{
  "num_hidden_layers": 9,
  "hidden_size": 256,
  "n_experts": 8,
  "experts_per_token": 1,
  "d_expert": 352,
  "d_shared_expert": 0,
  "hidden_act": "swiglu",
  "moe_layers": [1, 2, 3, 4, 5, 6, 7, 8],
  "router_score": "softmax",
  "normalize_top_k": false,
  "routed_scale": 3.35,
  "balance_loss": 0.00982,
  "balance_bias": false,
  "init_std_router": 0.00615,
  "lr_router": 0.000728,
  "num_attention_heads": 3,
  "num_key_value_heads": 3,
  "head_dim": 128,
  "vocab_size": 8192,
  "norm": "rmsnorm",
  "norm_place": "pre",
  "norm_eps": 1e-05,
  "positions": "learned+rope",
  "rope_theta": 10000.0,
  "rope_fraction": 1.0,
  "qk_norm": false,
  "attn_scale": 0.0884,
  "tie_word_embeddings": true,
  "parallel_block": false,
  "init": "uniform",
  "init_std_qkv": 0.022,
  "init_std_o": 0.00518,
  "init_std_up": 0.022,
  "init_std_down": 0.00518,
  "optimizer": "soap_variant",
  "learning_rate": 0.00286,
  "beta1": 0.95,
  "beta2": 0.98,
  "weight_decay": 0.1,
  "lr_head": 0.0084,
  "warmup_steps": 200,
  "schedule": "wsd",
  "decay_fraction": 1.0,
  "decay_shape": "linear",
  "final_lr_fraction": 0.05,
  "batch_tokens": 131072,
  "max_seq_len": 512,
  "doc_mask": true,
  "z_loss": 0.0001,
  "train_tokens": 657300000,
  "max_steps": 5015,
  "dataset": "wikipedia_en"
}
Below are experts of layer 2 (counted from 0) of a mixture-of-experts language model. Rows are named gate (a neuron's input weights, with its number), up (a neuron's input weights, with its number), down (a neuron's output weights, with its number) and show model dimensions 0-255. Each number is 128 + 32 x the weight over its row's rms, rounded and kept within 0 to 255. Numbers have three digits each.
Before each expert's rows: "gets" lists some tokens that make up at least twice as much of what it gets as of all text; "comes before" lists some tokens at least twice as common just after its tokens as in all text. This comes from a sample of Wikipedia text that the model never trained on. Tokens count by the router's weight.

# expert 4
gets: " the", ",", " of", " and", " in", " to"
comes before: " the", " a", " his", " an", " which", " first"
gate0:083066099117117156101125182117144129054116095113101156138159166136108188102130069147125107125153130116130134181148153158089157099159124171143158107112123078157124132130164129080160141060187173156108098184151116096122102116143129152129116129094087110092059215127121143151113154196107124172131075154190083084150112140132111126122127145085083190133094193131151164116117069174178109122207090084056140119110079126121143108139173172135183146120192076133119136090152166176136121111120078161119194132113080082092136138092170114087124167144160142107072124132104039135152102109112151062152128121081086159103118156091176138120166116148145110115158106101147086114088125193129149127160147122115113100109142118115132109077110104122054124132160140134072078100100110143125107111140136
up0:119102079146120118089190142111138116043077174151087131092126128194163118073098142096129131110133191147121177130173142168159153120133151131204158156104157114162116114198095137113157105146080093105049117144088102102195092134147105124197090120136159106132092144159184117091151141181115161168106193107147124119121122160098091100128149088153081155113132158112116134146150118122152102061137147136076143057099184114180176163147080092144183150181117118158170113129069122167159151063127069112147154145123123096118088133103181123125148134177120185093103091209111087156166133150109142106080121125119110111085183125108178133151119128130143116151145098115071093144096113068135159147186092131089118114167083134077096156147102099088122124098127128132130121149087107122070074123131116
down0:120155143131148091092128110130124115191127099118105098056121054127120099117163180166156122173118163141141109147151140156161152135120147146126121132142112184133119161101122125160080152131106089146104105106088144139115131127102143212094071133145171115156151122104106138159114152080105124144135186157152101212054123137103090169141150097152161112077122139055144095102081155140116133123126124130137137137156207130088064107139140154129134159093146159083117117142135128175046102161119139212130098140150078189113183065136080123164113220091114134145166146140189152144081131142121146172077226155096131122145138130121137134078176115101157150116095094162168153130160192137162080159162129080172148125085079101089115108165117101132189095123103137144127124176108181144167160158175114
gate1:102092163145165128074136132117052104128064138182122116125117150117134151185136204110103164110217164176185060151184101119148130114100116062108132133101108084135114161088080129137144097118176110181165091131086124119160142097126164108153163097159094192162159149177173116158162179116104095091160112157106109176090130166171178084112183157140113094178145104167196161145145117120120141122178124102113113084122128126123126145105139202148150122172069152130177118082099129148180104130115127201135145144126135119145163142148116143108146183166159075150108143125145161163131146114178138106148147083074080135109162124063139137119167123165182129113110160115087122100171135173080084145149130159154132121155127132034106177120097155102128127135071057110153096144089093163125136120138145
up1:115094058133094095135079121157097133097117121148133105128138151070137152105126059162135103162101124118108140147094099064111141196103141144137132140129113162154078122132168140087095149106173144100115146129098126126092051074168169171073068142080117113105167061125094126114151099116148113174135152129148125113163060119132116196142116174127099098149094154073116105113132073136140100132154128155113101210160121075189150081132110111051110155078133155055117109149127166103120146127123158082147180142165200126099125153148120111093080133148105173123165148099102093074092189160107158143068175161163118088119075151209111101107132157161065129113135127137152121142130161155175104142138159155071139138143111069187105146109110139124159109102072173174079106157188126161147128151123116
down1:172176110096185133142107092157127192125187158113103121156151100163133160135147087155090132080119101164100099167122128170104102158130113164153131107098156163102074153125159119132138132163108098139144174100140118094093072158145143121089113155159177131124127125130119093185115076110112133126182075127110086096082101112064085164148074166111124148089146140105167158119100139159076139107145107156173057120120108152131142140133096136179103103146160116075140121135129149111084120115105161124097134117164108167076144059090202128074189105107143126065172169102138081155148139082104107124158153141126109112110134144191114060067129192158115108091068159104077123128173124138132100125191172142089101130097211059109061130108113129183167122087124115118124088123213072132127102141072140
gate2:126133103117111085166158067155099073110122059113102149078094126133128179105138105188057095115134080141102134114116127122076095136109141144167110136127142190121092144079155159140145144104111159109122148146136079129124140118149124136119092135180187163120167088115122113135161117078061140108087162127120140074122123093081117147074188161197156136119144072142052132088127121115175134102153086097073084121157119167180114154091132079087194141044153122078185121133148077156129189095163123168116153094075195048172125138208136097129120139106097142150149132118088158093174164108175117137139159128148132162142128122131133136133086144116123172101177176136125148082090183188171136093101119154126147137138191168153107136198070114088120156118131099135129129141074138140133124132112163
up2:117124152084147089141076166131107230139173156113109144049125124150102137139182148148091044113143106162206094103090060125042187148097095115141132134117113215110152161146160144117090177111141130169095123110126179114133150112117113121130151135100068156097103141111157136078158115172122143114111104117169154135149129170113103131125158099142120110087146156148143149103170146147109144122056105100091062171167102147117166090148137144127156137141125110140175126104174104145107142121108194101093135150111164087118116149037165126132110169183179153140147154161152166122100137120123108163174143156135125144137095116091096154145130123133090139164165177115128153127078104140185066088156104252137123130160166189127138057138151104067154130176135127093128168113116157087124118143139103
down2:132183206167129091087111152136113108147115113126153074130160085154094185118135117123201122169192113113115133083163120146194141135096120137043114185141145101162154098131164088148094096133142094146100162118149148179127168153089176158107099056112123153123118075141091137171121174137046128186204100144155112177117118155130042091118101148201132086098132146072164120151193137152118101133108159064127177179103163112138093127142162118111084111145089135157082143159146115091168046120136116131105153157160126188115142112089122160133158066141177164149187109134149133153124127110108155090066089104155141124073170127104162142133112102164131106153103122150140131108089098107111158127166107140128066119106128135069154105117095142167104100136077140104073141100148139129087186134111124
gate3:074132119140139129091078118154136155154141101169042134134185180134157165165130115130123123077132112145138218106208140066107123134089115146092100146121112146122073138178186112076094034129103104131128152108111149162097106124126165142086124146083134093103161090105132042127162163150201156109159162115132133137117121095096136081132165114150130117090065136177179069136128097171138085143119153170184170113067063168084142120152099089137122109113116156110123096128075097092084131137150108177135054085096105128086138130093119141147125167096128113100156105130169167092157113139076084121149105053140136118198154088170161146090150174157126122139164098120118104178070117100087099131115135061174150081108124143151150085093119145111135099144143122088092160138116151089148165113137137
up3:115127227143150216144200125127155119152178165095167090178176127108124110083098137068182147144128040137146117147139101132126138112108109089135158095118097155129129178092082107128119087121146129133027181148099135141125109130135157144081047126109149157129133140113132108127107144088104183162101127117114110124130136140139185142116175088122140128130142154051109091068082138166137180064074204121155109159149095140180119128208106194102079132111093109179152136145116124157096129154106128063114167126159122198109147102125144111114148113105064136076124126114071102091096143172132110157100154077154116123098131172107113136098187086128161144166083153128118115159175158109138098130117119107102149135111160182130143103126193164173109153154149158118172103081127174119085127149143140
down3:106142186156120160135125106080131133169159223102178090123155133168094161137089104146137132155098071124109098134183112110095136141116123129137127123177113124114109152151065143120157077097094129095058191151124102115133156144103138126122104151156145112147117121115139134151138139108067162119126106136100100179112128118066144108110167089119095163159135157147135129085116141130135120062140131151135115142096101119158105139201108152093106178086096100173092153122128142167116128157082123029149139154160157191096163155114150124109207081076108189114082187133132120075098136181093066193137156171174154120106113158094098159137167165121183112155096162196115122155108090128145098170093154130154152061139160150103183217071177193142118147150123121052142111100107135089114132166114126

# expert 5
gets: "0", "1", "2", "3", "6", "4"
comes before: " |", ".", ",", "–", ")", " |\n"
gate4:151117150118206146094142178129102141107134123143072086127070146171073139122145159098172154087152062084119132142163142136076135126120146111185150080132099150132185173153112156133153061101076127092083120119161117127157146153083112120108128129146150135169117099125205131089095103099123163078115118117126107102153089159098180099114109170110129151184151100168124088091134117143142132108157167074178145146131100107108195079136161132087124100188065103139100151080100154146157165118122091101114148172124110162150133150077063119106190095172125097125136227134115126143141069196138099091099145174134105136117169175135100123142108129133162149110134130175097131115159104180150091090166168136163078128156048166125124162122218109115150112086166138124155159193141134119104060136095091
up4:111144141094169143146144148122090154156093156176128156171179156110125127132036101108139148126136142116128142101104112158111083130122080146142153126134211139158084112159182173111098155144146117175094115180132161171150037173023147101138092140156144106142157193074109115105110094088124150112125154120158100096108127118113144213124123099120120148117107125117158128178102112187181077121126155151126158098098154103114063170174140155130072103101128093155202114099081148117172139154046133098131148156122074116105167104126134162136116145132087137091144186121093057082113157110066182107115156128120088094149158129091162157135109108154092112150105169138094150054142090135161063106038126052097115145142123170100123110114169106163125164119150118139114091107110095130143101142109129
down4:087134200146114151182126116061108116110103078147109136169113131077159114134126130130078094125116140108138161166120118156125172168104160085068056137113122110083122114202163108120159179124133118140144116096077147118141144106129110116121112143144140079123128183095167116189087143103081106129189108122098160164158180151131076113118171134128085110058113140118180098150113112178106139145134150112111089154103063123095127166080133070105095123136178068098161128083115164136172119136093100156126105124124162113127158168111190115132122154070097146119127064092127078130079142096132071167138170097075143087121170116160149107092155124139142155121083118223120121126129087126140106099063131069236176122199115159110121133136053175108133133114124128145146150183076145148093102166127106
gate5:119095089161091121050101121120170165066122096135129081114097111126112133140168076054121196088177180156158142085100110189086115140126114174160155118194098140137135112116107130131135167110101167152125111105143174107118106125118106134189140125148087131108118123114085075071124064121129055129120078158156122192103116159134092160135052136135159151090149121152142052119045125167130161172177157162110108128099158122175153169083065150098160073110108107149166098142125076141083126169114143133199119143118195114199102166093153106116154132133156168104184094125092108137120155142117115121114093073118121136130147181120169114092087109094110122120134098079133116131118149146159065125114126171155125156080076064175137189126158083150132096095121181121128103101154104140092117162134106
up5:073096089123113129148104136087132134089089103255090124133109157117097107149166129082163147118107099117116114106180135032126089125147117145116155122125088118145112118120183138139154131124111107106203132148144099141095074062112100108136104161062106099135099103154095188131094113150104102158184161087109102176121093083106082137084089151105138118186109101162092150127063190103119098113105175139115052115148142127139204181132141074093108126133121085150160162122121082097149130147150152102085130139069102101159114104103153115106121166128137108105131135094149196121104144118163111199137134080128165118090103082147174145182129141163083140152079111092121095126198107126157151143107082122145168145074150101132092068110148131136130188125113142113155137092152166159101064154136108
down5:108114064140113140059118070124127072111109135157155159132159129117137112172122127104106108142156126169140194123092079134151152152120154149195096080118132163151080100088096148133217144131180129143122086076081124158108197173117191133101126158168150119106197154162108128146100070044101162103089147120172099106156158096059170173138095125131133135134104162126120166198144133100140113083146146100157168105190121112107131092149092069080079060155173137177081095108143199120168132168179184138116097121167113112145152138165087118150100151122114166182088104136145154126093076137130106118154091131085095173206116091159118086167184182128122098163117179100131091140144118149132138129118139139172094148156096170136154098067100096110140116146143148147100125150136107117136139131106095
gate6:133181137142109100176100154109141106080215127164092123157130102082154111120149185129136133192076123087102151140190047124149099143117179140124140139116135108108121147161136148148182104138111088120104124102128112129093150162105085166075159077168168107118165111154127098184178159068147110196110091107109160137076100136134117133160144137081156117103110083133147089102171166081125110114130103120162056187104153154079115172082125082140125118153111116105140125139107096158124159093128128099068142092090116156196134176173171069086130083143170101199060154132174124083115126144152133128130102160102129144143094111131177114166083144074125146144128068102089144102148105105125192113092139132114137098154109133073134199074166172083111132122048191133122156103120150139095136179168112
up6:136120132238106148132146154138143099167071148147117152180144112145093104113164180153133136163116179120165170142151060141070150167094105113058122151134142028097086154162156128128111137163095122175091151087101143102117166108118148157093144089128084154137121173116094111192169157068127127235117119104100121164047106058133151172172143115086139124114186172138143127103117167153158163145097153174123146153200123144132064155122139130154203131163105164149172113170132096127160110124123072166134110110109108117097162181141097156174154123095188114169147113119103110145144126109185175115138078170084152107130103147102139182143122118140141153161114120115152071112120124054139179130158138179157145106097139153126122120129165125097054161130103167096124164144150090098124127128136145
down6:119128140120119101197061134098150127118145126112133126109128141156152167130145113194097079101072159090135090100096179150171150178069131109144132122104127147134059097099142135141125116064136101144114125191147074160109135129124121081088085175139155125148112187166150128127120156137138086110131150171153111094115205174171077145095152168125110128172120096090090120136087139105057164127175100118151165089076136107161146116158167123155127136137165090171149172123133149049118119131166128195116103089090137159113132183092118177147118122094107114116101088148117149169056092096077108111089114141135087167118168123112051159188142131135141076075062119121148168132121164100123137121110100109113125136176051143077133106114124165062085132152132094179083071126056154142083063104142146
gate7:138062142124094090140128162097113156125140119110188135122191140097140169105173188141180106077125157141110110095174116106084071142123113094147150156144088130137167101144048159149119109131149155127202142133187112102131148185138108097170150109108170146098109095135070148141095073083130085157102157156133138111165117151128059198092126107142154098126124160144133145145204164154065124081184104112149106165142098143107174130179151110193145112129114119144126071113205167120139122131136132145211118109079149130133103118145188172106181175137137130153120084149093137092099120089072137108122143126114068095089125112090102169149127105128148122082145132079105130051107053162088176113092159078157137152135135116140128117079163117207147123103111140115130134103171080140136180150179184
up7:150114143105143134164128145117070198149141119126116098114119119080149149089125064142116156155151153149113122109068097151183098157131135134119094145117139182114138106098066130147150128163155119089076095113157159162092157109143123094150127109126146105155127130105178119083096127138115134100116216124194115083127089105132121163118115140104108141109119159208137126141121168144192162156186083087144099095144156103089172148157091093089129136100122145067132153169141122104082153134133141084166125158093083115175182121098086103158142158157062092172087120075129139103150117104148105146132072138116152151084151096126135061080216056077083041094099124105195149142148130112134135154112174142105149097092163161181147127145194115109158090186054128115146110213132111163127142094123080
down7:113083165079102138161109074098146128126121189158154167125160131101143151119140098094081172182118099185132163174117089167139148123171085075130148115198150125144128156134096075107138104089160164131127169130108063153092115137174090138148114109069096158111151145095132056165140115113134031150076172158119113089155170185128134198099091158221153124092122115139130174102145123145172115130177164111105119097116118146120094112182165122092086123101119051175173175115146134104158110137087124145156110106157069151062125148151150096094162092152133156119125100081092143142129150182126090131146148124152111107071113142109072136096119161103098159154136155108051118083134148171058151199160135106168099082146132141072100153144123135104136097137153162185109147115150165103131165163149133

# expert 1
gets: " ", " |", ":", "|", ";", "-"
comes before: " ", "201", "200", "1", "202", "2"
gate4:112143097112117131133136114169116173148199141099131120163152160127160094177074128128174147137126154134151207100125133203150122142101113153111158159096132141136179137147103084117139153149124104123202064076084138097103179161110084113092122080135159103170160157130178200124141161155130136123095067144175140172159173098118115172103175091114092118125087095111126181136119098119087113098180180133106183111141137131167142089074164196120068118151134106111124110079135190106209147155148127102094156105125127122182140135104061099143155214153138138153184144174049141134087160116107170148144165101139148109141154161194142123133137193086100167162064131099121147124069102086109157108139135161119132091126167111094104125146146109108120140117042097112141119130086171111158127123080101
up4:061130159171128120110109088115103154133144104139096129198172135100069107119133163115137170057104123115095149127104112174110156071182159153142137191122122133105089101098099189112144107151148141138139126105073137127191115132147133144132125136116111127186098080121130066092164147150185142094137138138125152148186121141143076176123158086186168114151132092139190123157127105100144089080078124131181107117156167137133066181114156107092120140129151135136175145127166128167170133056144112075104180152150159101114042114103162141086104123072175109132172093103173099154178135162160040139158082153146133147123156098115111066135155162089188070171126151171143126138131153162136120113081102142169158173103119094153186094150142105063130078159165062098118135118156134152140159110150070
down4:183162113162083178167185092161128088114146155123077151096067103153128160139150130161128097105114147120157086144138181106129108166077094066116149119157119119087196110178122144197138118145115133140117164124086121094087153155154142101146065105113098142092161109154134156160083134099141131116119125109115114234121069158162186106165112111153105136104110155133122107123096175130092162148149131042077097101142130132103125103177158144199169134100096165124086103127129189146062129144101121124138101182166096181137144102153153146114150118133104158078133100131157181104115148133130145101124119132057069055101156161143163157104110082119024103143157106067070156106137149173118118128143151181112079130117124086156095185084158100153096117126106185126096125135119174097174161127109147
gate5:140167101085135172139110194093082118129080113073162085158152157147171127118136105159108105205115067135150157092103162108123147004072146160207092161116126107107082077131136092144097135158166106114149158150128065146228072148159088157176083145155119103137167110162177135141086105188127121132119125136074123118100148136124191150169125125089123071062110115114143116090176130129126092124129073093118114173133098135100166145162088128159135148100079149127114125145136176141072081121150126140140081129113137172152118118107109088131122197118180163109155092119132131156147092094126137090141149059112150119157154116089115155154148132159158160050125149181102113165060091103158116115149164099152158132125158129130149152072082136128102124132186086120084116131152105084150154128171115
up5:100122147117101135138160139127115140152129115097161092086111105060175072112126116093113162142106106117070131054101166137139119120098091134138134119091150177104121108085142131126108181136208100132139042127114114153227070161115152107160112170122115175122104120093140069172096123110134140149110126118111125152149104134129175085097121155103132080149128184138145156124142159168150112155103102114104119129083162167116179115174087154141158158155111082121134175072118138149149094103080060122172071170090136136093107125183153124084089133119132072165141112198111116148113143000103144114130175125137170122161187157091122160154106149112096115135121095142161149195135147151043139134105118101124131115029144138140098068134137053121153157110181128097109100092117135117100149136099090
down5:122127123142105113109128153138130125117170158202074152169096155112089120110093088165173179105168130085116096139162093121128126178157113187138166144150172186165152100083075116148085143157115162161102120147095160109110170092133218165159174058118148121103092083164089169182198103121158157141167114160158133124124120121121137122112112087091065166137143132160089050080153094159143093078110167157176153144127190081128126114103116155090147136162153140094097123088138107131165120161142217125164091149126116119047106109120153119105095054113109103152098134146127150118083101075122104120081083178156061104125109121117144148098077149109149067091083136109156116127125106216131112120084101123130114098147151106111136141123129153155172153127112109106088177121073164149144113180066104
gate6:118061128110097161095132171127163149129144140137124071131111151089166150113122170170133129091063105149166108112086105127111149139153156141115149179147031082104094097189122122183169159135149082120142186166079082142148180157138131151119161075144092107147133118153149077192114126124129089111157173086138166102084113098138123141099045100194125145211117114175122176112155070142131119066128131133124159100150106105104107173118104154152164108128139133112150183129116108142163126098147128120140124087114150115128169151131149088127150109080155120109121120133161101155117141062120137130077069126165102198055158160143125123154159105130157108084121147138106076120079157149154138206099189189152156080123091116134160140089134194145154044129179170167168109175139134100112138126079178
up6:073080131143159069153146155122142113114144106172140122105111134114137101108108126123080084096146118141185118163096158072175164097090133169128110171157169103148132110097114139079155059076145119148132126118149137086115124152148091141166120126107100130176129167068080092091116194147091153124094170111192102156154130101112128106130096112108080119145185117175140177131107109171184138145133193111105173105122161135113124134195130084154108112124123165126145098083152081132118192169191068136114173179080150153159147109129104162129150170091159096081211119127086152112124173118095121141106098106108134142096121129088153185186147103108158139171142103148098137165059187143119147160099130119152148200146104190111160150091167093172182097144079090097142072196199115142138153084113128
down6:113105122073063140108144115107135093125142098126162171129130159144174174144162155132069111138108139103110166116105095150052144107092080107090138086127073143123090102143138084145119128147137104126177135098143136141107078158217164134184139123122148146137077062140181101206146158138072114128110137168127137088105118122158082089169093139116104061105145079170169126145195034123112170100121005089075123137117096148101115106094131136143101140147098140158044167115181147099110166085173159170133155178106168105163105109145134116123145135147136211106101109143141122097108143047156166131083106108135120158139161119081099111102111091117180113169119147141151092093097116142095144154144152158130141174092100102134131136169121145149070086122096166147098067108135090133133164123117114
gate7:153150130094176141114144096158071134125158147149104125129106158177202166150167129143105124116132049148136108079098184155075129134136109116160076132081123098172160182128080142118118134175128145083097154150094074095155116103113160128128108174195175154129126112155141147120142151153163128135178126127103081105084161145145078073148146142114167177116105114120185147100080160070170173103118094114178140155109097125176130161129124179105142101100122167131165095118222080159148109119091172142147165066108182085052180087171107147150096112102126124167104115134129153148099087105100110149150192100138108133116093148119214182114078106149123078165116128180098156124120175142138141183118148155120130059137166151195179133097174133106138143072120097189161136119127122176111155157121123
up7:191123098156112135161160100131127142136132187166131153071063160101109086118179098179147160136155172058097089119119163116115181140165109145054178066137091147140128146116133142126090136081094118123091086112126080154157127135141115109132117160197155149117123122085123119133132140105167092131128137173144075142083145146108154139133157121119090138147122165058122120155139085142126066210075158160124128077096146127103135117181065160161144119142165106179066085082163133100170135129076103144113119255106061100115145117059105143152131184130083136092120121145047171095112136150174057137154180084120109114098134113197146167179117147044159128116116132106136121107126152114118163145088119152106095143092102126130172113121164125117132110187131137135151153114090165130109129136110121
down7:110172157085161082095068131211085173102125101131071119075169099125070169099153095161123122150145171130139175109144164125063091131126124158197092143065168150126139181145201148142123110135127104100131112124117079114187135148125140069173128118105109105154125119131158126110120126103163096177149131131087162145114120151118107089139128140095076142139146082160159127172098108134134083135127096111174113146138074130129119152149140107117147116163080166212089129150169103096189110124132085095110156116111055096131159179139185142130105171126136097104108115106155030089119118069092145121103126108167129154140117065190133104153165080126074149202128114127127133176164174108170155109113179098144160095092125136106138125190158173192136159148161126139106057112106114158103179176151160

# expert 6
gets: ".", ".\n\n", "\n", " (", " |\n", "-"
comes before: "-", "|", "==", " The", "The", "==="
gate4:149125154130130131170101152131168134155160173089136124138096085162117157162205138138108141071102066105146138125144137130143129122123126148114128157130127154096097127121131123021118117140105136150085190132166102150183160121035117153093089121116183130154117157162108117064159080082143127148143109103117156129121154075108126137154125147127131139147156097107170156138207156140128170127175110080143095177124183158221080113125139133121133149046137153104139096164142144125155221129169114146136183213092159118121190171135089165147128168141113136099125150091137102110133138157119128083149102115162127133124095176136171083098151214125129120133159193109176141126118140141149158037150121155104192140127111174073186139101158130111112140134092131098120046117152162060110103144092143
up4:124102114142139098119161112088082147092120109134180118096110124113151144168070171128146081158177110162111119124077104184101147111148145107096080117120133138142123150103125165174110146142149143126161131153096039101149097159170069095138120151111157109097130128068135123088110147178107153165140120174134108142162146168100126118109177176165112121044129179125120113110091143121128079186124147148072188110107109134115151088067078201044156065137100131126163056142141110075080100220121105099134074061196171124167111115109152172143136114111129095173179182138115119062137129088151113159126115125161087164150126122107080101120118092178097162132111145153135056081116112134121130158110107144135123138114108109182111179132056129172102141106150152204114143124109083138092163107157133
down4:119112179180171127189075107164143110114082135051172151125084117078128142194110117162151138100143127121107173132143102105084146104127131153095141111135120112162155155156126133150110140108122147098087110123085118176161120108163140138107172101139113120125124143137105115167130110100123095098075116131100103043166195157102091124150086116134112113095180180174105166128144142101085194173087133162161144134126144101098132158057145124106053169137165096098168092141114151109152101159150143089136119075144112167182191112113091117158176067119150107123100067104096154054141123100188154124132084133143164170090134116126105096100162073132063129135092123093104072088084142108112112157114099125151148136113069204132067135165113152185125107158171158143126038081079177119090139095132169
gate5:119122132106128099145123115105120066161163078136090212134152149152138146085172161127166126180127117111145138105080078216142160103133130089184099112072208167159113146187140146172120087115121147113114167172104148137111160094156125134160108084112104136157081141160145129117121219185130123152099149120154195034153119152123154098108123077082141143090061153123099124168112124163183063114157091100083161079151094091104144111112101147173178115148107119181126127144082109138178107107150135122154125149131148106122143105199132136133110129183123092108129151105124153129162105105138140106116135047137092139183170140197158145116105116144124109139181085102102119158093178159110072113104150158107134078099119103091121149116052121098080123058153081114128133167103157134204131150135126
up5:155074118130137131120075120120123142124146095120136183180169174136050124146071099119116130097111120167158119102161136064149090127107084211112161165122117118210168112044089134123156124114214090170105075159124148116077159084117119108160104116162096113157136145200111194128131134130083158159132085059134153098103088072100114198179064139122146114143111118108053103092082118092117156113115166136161173179116113132103086123115131087125115103109174139130113115118206133151157112111137115146118110191164115181115045188105142158112138138116187138137159146150111122137113107133105130147125107105158127103133103113143108174106160050166094150061100113110141081049138117154098144113146135132136124101167138103124102134097122170151144094072096110125125177101101127163154154138186130
down5:091121179098129093165127125130098127119140128111136100118099072156150146099144148119140143161142121122113184149104103201124105119076156063135140132060115148109099080224140181166105156119097181134156153151090147107178084170136178151087080161090126181106088108111135094112082120110145119103096142159144196083135202113126127089129103082142112118115159168120147165096093108183095080168172172180107140124070092171127168181139087140103149133054070135088081096124083124152153100132115184114125144103155176074147125055216121102110132116160150081154099102145166143160117116178099144085106120038144105164115134099148165107156136189135192121180131110127132170100082106095121072162128148155158102105103098147162101117145122142150148138112164138101146113152169101136109114115144096
gate6:107112097092128142159179091161170122150151163080120113122146137142157106122144092133091121166127077187154123084133138141074110147062144120063093165129118136164154141148125082132210097115143078147133156106093116103141170130115081098123143114160132130064165198129165117172127083165093112157141135133107133114117146126087101131138155117129099182125160089092150117070106128120111150096166144056084117137155102125019102164114023145193072076109139125084076135112101095081068110119135119159124128114110128125096145091125146114169177092114172157143128113143110076139134138153200084134112128109137089162133129099104136170106151160189097133147115172132139135160130163116170084116149225097097107136079165105112138139174141164108150158078024177150139132155181136120112106123152168
up6:161147162180146093116184124161131138100136168138126140171129177156101229117101130108112124103142139103085101133136103102112112119180084111133146094152181101151148118099109073148134170146166132136085109158134142159126090120115153147176091128103092179087079131155073150178146088024097094151102164156107069085119124104155104088093127097144120169169099142105181134116116143167100069102169123039136153132133176127106058157124138147119055168153189102106141103121089103123104115111109126134114098130125076107140108118130132109120085156084155120113177162129162116077082176110110176104187139152158121122162091192148131114088105073165181095157146141118073166169138171090116187171135144108165167168099160152125090141125135136156111177124132139179178120089124137184086101145162198
down6:070110127113109136122197058138218115195114124095169133066101098085166074148147085166123083086119103147129101091157118090067124128083119108084156178127116085131138103123160099127174095154175126148162164106116142138103127122102057115123170143159158115117178140148150196149144098134067065136166115102127146032099161125088117163138108124141165099119138139169130150128147140144138177145122166185099120131155123084042164140152133112158093077149118126115129094138142106098130154164147146161137143077140156136077151166143155143134124112216138159107131060125101142144106106134143099150118112160130107069112171086118117193128123181119082199098108162087166104146153177149094070141117166105096149135127170121189156129151098110062097113128101155106123087160139080138125132092125056
gate7:108109133144149087059095082185111155127193103076134139134180107122110044143137121150141097125119114141098130125135102124132157104104094138136114133132093063095149082095112119147219109090083133126114155163078169095118064181147122065071136134092107108117117114101138098095164143170192103146116153090116160095119098152090130157078100064127163126124118130149114072095129112149063122110082118155135128115163126178118155085164169113103147101167101108140123065118143108161104122142148100183141137195109064103124130137101087123159098177117050058075145128095105135120115158124071083121113136157115140116131134147104118135122145177144133142088148092163039108116184090095101136139110104182152126128135174158064013068113150117158120143100179119128102110097110145115173121091125080
up7:117145123144123131099153176084120131173146164109156115166145141133115112042150073082150166124079077094157156136079131127146157138114148137167114115148202172163156145101207120151112083174144169109113114123127133148094154107108127111099096112140091124099122139142176092093144136086117131107109114129156102092127129104121145097173120144105123171084129171121064078083103159163170134120161104170139139180136172184134188067090184145198089185143133154169158136125095116068159129135136168150147108125089124136147093118105054115067102162089112154190140109114154116096138130105146081102090115147128143160160078105160196108093071097202094138135154153130144169088145082113133135139132133173114133133120084097183185160135144148165109161216117178121126143086158148089095118180184206
down7:148132126169194170164132126144122169116156161132066125081151142056162047156141116139059138172134117098133149117128068088125097091134157097120144159156125111070143101164167157130181109112096174154099152135105147130137164135085163160135146086147118145108114051178129083100054121127074109099122101131090116066170127116112112117161152135101161166130125142150099157096165146133176127089140177144152174140177077125188118125105133116160066116159161137146149154124132075112164148092177132162102112139104147130125099142105131195125159064160173080063125080118165125068076202095119095133182132142127183125141142076155129141178125098143126102144112154116110152168082176174148197163123191136167123105170087138158143124114148143185167111153135075157166140116151173114158056147119140